python train.py --d_shared_expert=0 --router_score="softmax" --balance_loss=0.00763 --balance_bias=false --router_z_loss=0.0001 --init_std_router=0.0153 --vocab_size=2048 --optimizer="soap_variant" --beta1=0.95 --train_tokens=824000000
Below are experts of layer 4 (counted from 0) of a mixture-of-experts language model. Rows are named router (the router's row for the expert), up (a neuron's input weights, with its number) and show model dimensions 0-127. Each number is 128 + 32 x the weight over its row's rms, rounded and kept within 0 to 255.
Before each expert's rows: a language model's description of what the expert responds to; "gets" lists some tokens that make up at least twice as much of what it gets as of all text. This comes from a sample of Wikipedia text that the model never trained on. Tokens count by the router's weight.

# expert 29
Description: Word-initial consonant pieces. Single letters or consonant clusters starting a word or compound part, like t, s, b, w, th, as in freshwater, www, silent.
gets: " t", " s", "w", " p", "b", " l"
router [146 101 116 107 123 148 132 148 171 121 139 169  91 152 105 106 150 110 123  62 101  91 164 130 119 128  80 165 148  84 105 101 118 108 125 155 178 124  91 156 145 126 114  66 132 167 152  69 124 122 145 148 131 103 100 116 155 161  94 116 207 116 192  74 151 104 143  75  84 109 120  96 152 122  87 225 125 178 104 124 136 134 125 121 209 141 150 105 202  89 118 154 136 166 161 115 132  75  92  79 133 149 168  94 147 110 149  89 163 108 121 165  94 141 151 110 108 163  81 107 152 129  86 173 142 150 181 101]
up0 [114  97 104 115 176 132 106 113 148 171 162 129 159 121 143 119  80  90 134 102 163  92 128  89  96 149 185 136  40  82 129 119 164 176 152 116 158 128  84 125  78  85 124  98 181 199 150 177 144 140 123 103 121 165 152  99  90 158 145 167 131  84 113  96 142 133 163 117 135 191 172 172 105  69 168 152 163 142 140  89 100 176 118 134 124 132 170 111  84 101  71 155 141 153 170 135  55  73 100 141 108 130 181 126 111 152 141 158 130  76  96 182 173 148 119 160 116 124 180 154 156 134 136 148 156 127 132 113]
up1 [130 157 144 203 143  92 151 177 178 174 130 175  95 146 108 131 105 119 131 138  91 139 121 123 129  75 114  97 132  91 106 100 171  92 231 139 135 122 106 105 147 153 161 141 196 122 128  91  93 156 156  97 150  94 134 109 175 167 149 164 130  71  87 108 144 121 222 134 149 120 184 103 130 115 102 123 163 100 170  95 116 114 124  94 152 160 143 145 132 159  83 183 172 153 156 160 131  75 151 145 155 140 145 147  91 147 152 104 133 108 144 121 152 122 162 173 156  88 165 119 109 142 115 116 121  88 192 209]

# expert 59
Description: Mid-word stem pieces. Middle stem fragments before endings like -ion, -ive, -ed: ess, ens, ict, act, reg, mon, as in sessions, Census, restriction.
gets: "ess", "ens", "act", "ict", "ir", " reg"
router [161 134 106  72 123 117 134 130 113 139  87 139 118 162 156  81 160 119 114 118 142 146 159 105  83 163 104 155 151 116 153 171 144 149 133 145 145  51 112 176 162 108  70 125 101 148 138  65  76 132 102 133  89 162 105 130 185 127 155 167 173 106 132 143 157  86 131 101 116 112 192  75 106 114 155 132 139 192 174  95 106  32 114 119 158 112  99 105 136  97 134 146 130 177 141 143 184  89 107  83  75  72 166 105 120 179 137 141 158 147 156 122 125 154 139  90  94  59  97 149 120  98 117 102 145  74 107  73]
up0 [ 83 160 181  80  80 103 110 109 177 167  83 148 122 173 165 107 128 122 106  91 103 179  83 121 131  95  80 111 137 101 147 111  93 115 152  74 143 150 167 137 168 139  78 154  69 137  98 152 134 146 109 146 134 156  70 132 144  98 119  98 133 147  88  95 157 160 130  96 155  85 141 135  97 208  57 111  70 122 145  82 146 136 127 115  98 102 139 191  90 151 134 102 183 152 138  83 149 185 147 143 153 151 158 128  88 157 103 116 169 114 127 155 127 126 124 185 146  71 163 182 179  85  96 150 141 103 150 146]
up1 [177 115 100 177  75 193 149 110  98 153 136 105 168 109  91 100 131 143 101  76 147 162 151  86  88  96  65 133 173 138 139  96 119  95 168 155 158 128  72 108 164 119 114 131 146 165 113 122 191 105 118 104 134 154 148  92  81  99 188  99  77  83 121 165 156  84 186 139  93 123 157  74 157 135 118  88 136 184  97  88  88 131 118 168 122  79 129 121  69 135  73  96 103 168 123 147 132 128 171  85 156  77  88 142 194 151 162 134 103 111 117 115  93 146 113 134  75 119 119 132 114 122  94 154 117 136  93 166]

# expert 57
Description: First letter of words. A single lowercase or capital first letter split off a word after an article, like r in rivalry, j in judgments, R in Ravenna.
gets: " b", " r", " R", " g", " B", " s"
router [143 125 100 124 168  77 134 138 160 160 103 112 185 146 133 126 116 104 116 112 151 142 143 168 152 132 106 139 171  92 177 176 139 112 184 200 156 117 118 166 148 137 147  17 136 136 141 104 120 177 137 150 135 108 112 154 149 131 132 151 163  99 161 104 143 116 161  74 102  94 103 115 109  92 101 141  87 196 121 133 119 110 115  99 168 123 138  54 170  76 111 137 123 159 188 151 158  69  85  82 106  53 179 130 166  91 144  80 178  98 142 116  63 125 120 123 126 121 110 106  91 117  77 165 133 127 134 107]
up0 [173 148  95 119 111 188 167  86 186 147 100 149  93  98 135 120  52  95 162 129 102  59  77 154 136 117 129 125 113 131 136 129 121 131  63 150 162  55 127 127  97 122 140  76 127  99 159 172 112 155 135 128 175 115 154  89  75 154  80 104 195 121 104  93 126 120  87  84 117 103 125 159 147 105 127 158 180 123 170 134 106 103  98 147 120 126 155  86  95 176 123 114 143 152 174 105 136  98 114 123 135 141 131 100 131 121 186 159 197 157 142  97  98  90 118  64 175  41 150 114 100 115 144 154 154 123 110  81]
up1 [157 175 183 162 169 159 142 157  91 122 142 171 110 101  81 108 175  84  99 110 216  80 109 164 139 124 157 146 138 124 113 139 111  68  80  82 137 147 107  75 139 129 144 202 107 155 136  91 174 130 141 145 165 140 101 128 108 144 106 155 158 171 141 103 119 127 106 102  70 134 160 100 113 149 116 146 159  82 132 117 154  45 162 133  95 119 141  89 114 100  87 150 123 161 120 153 205 162 162 159 120 108 154 138  85 137 120 146 126  63 135 107 142 125 137 176 209 152 147 112 104 125 136 116 171 199 118 106]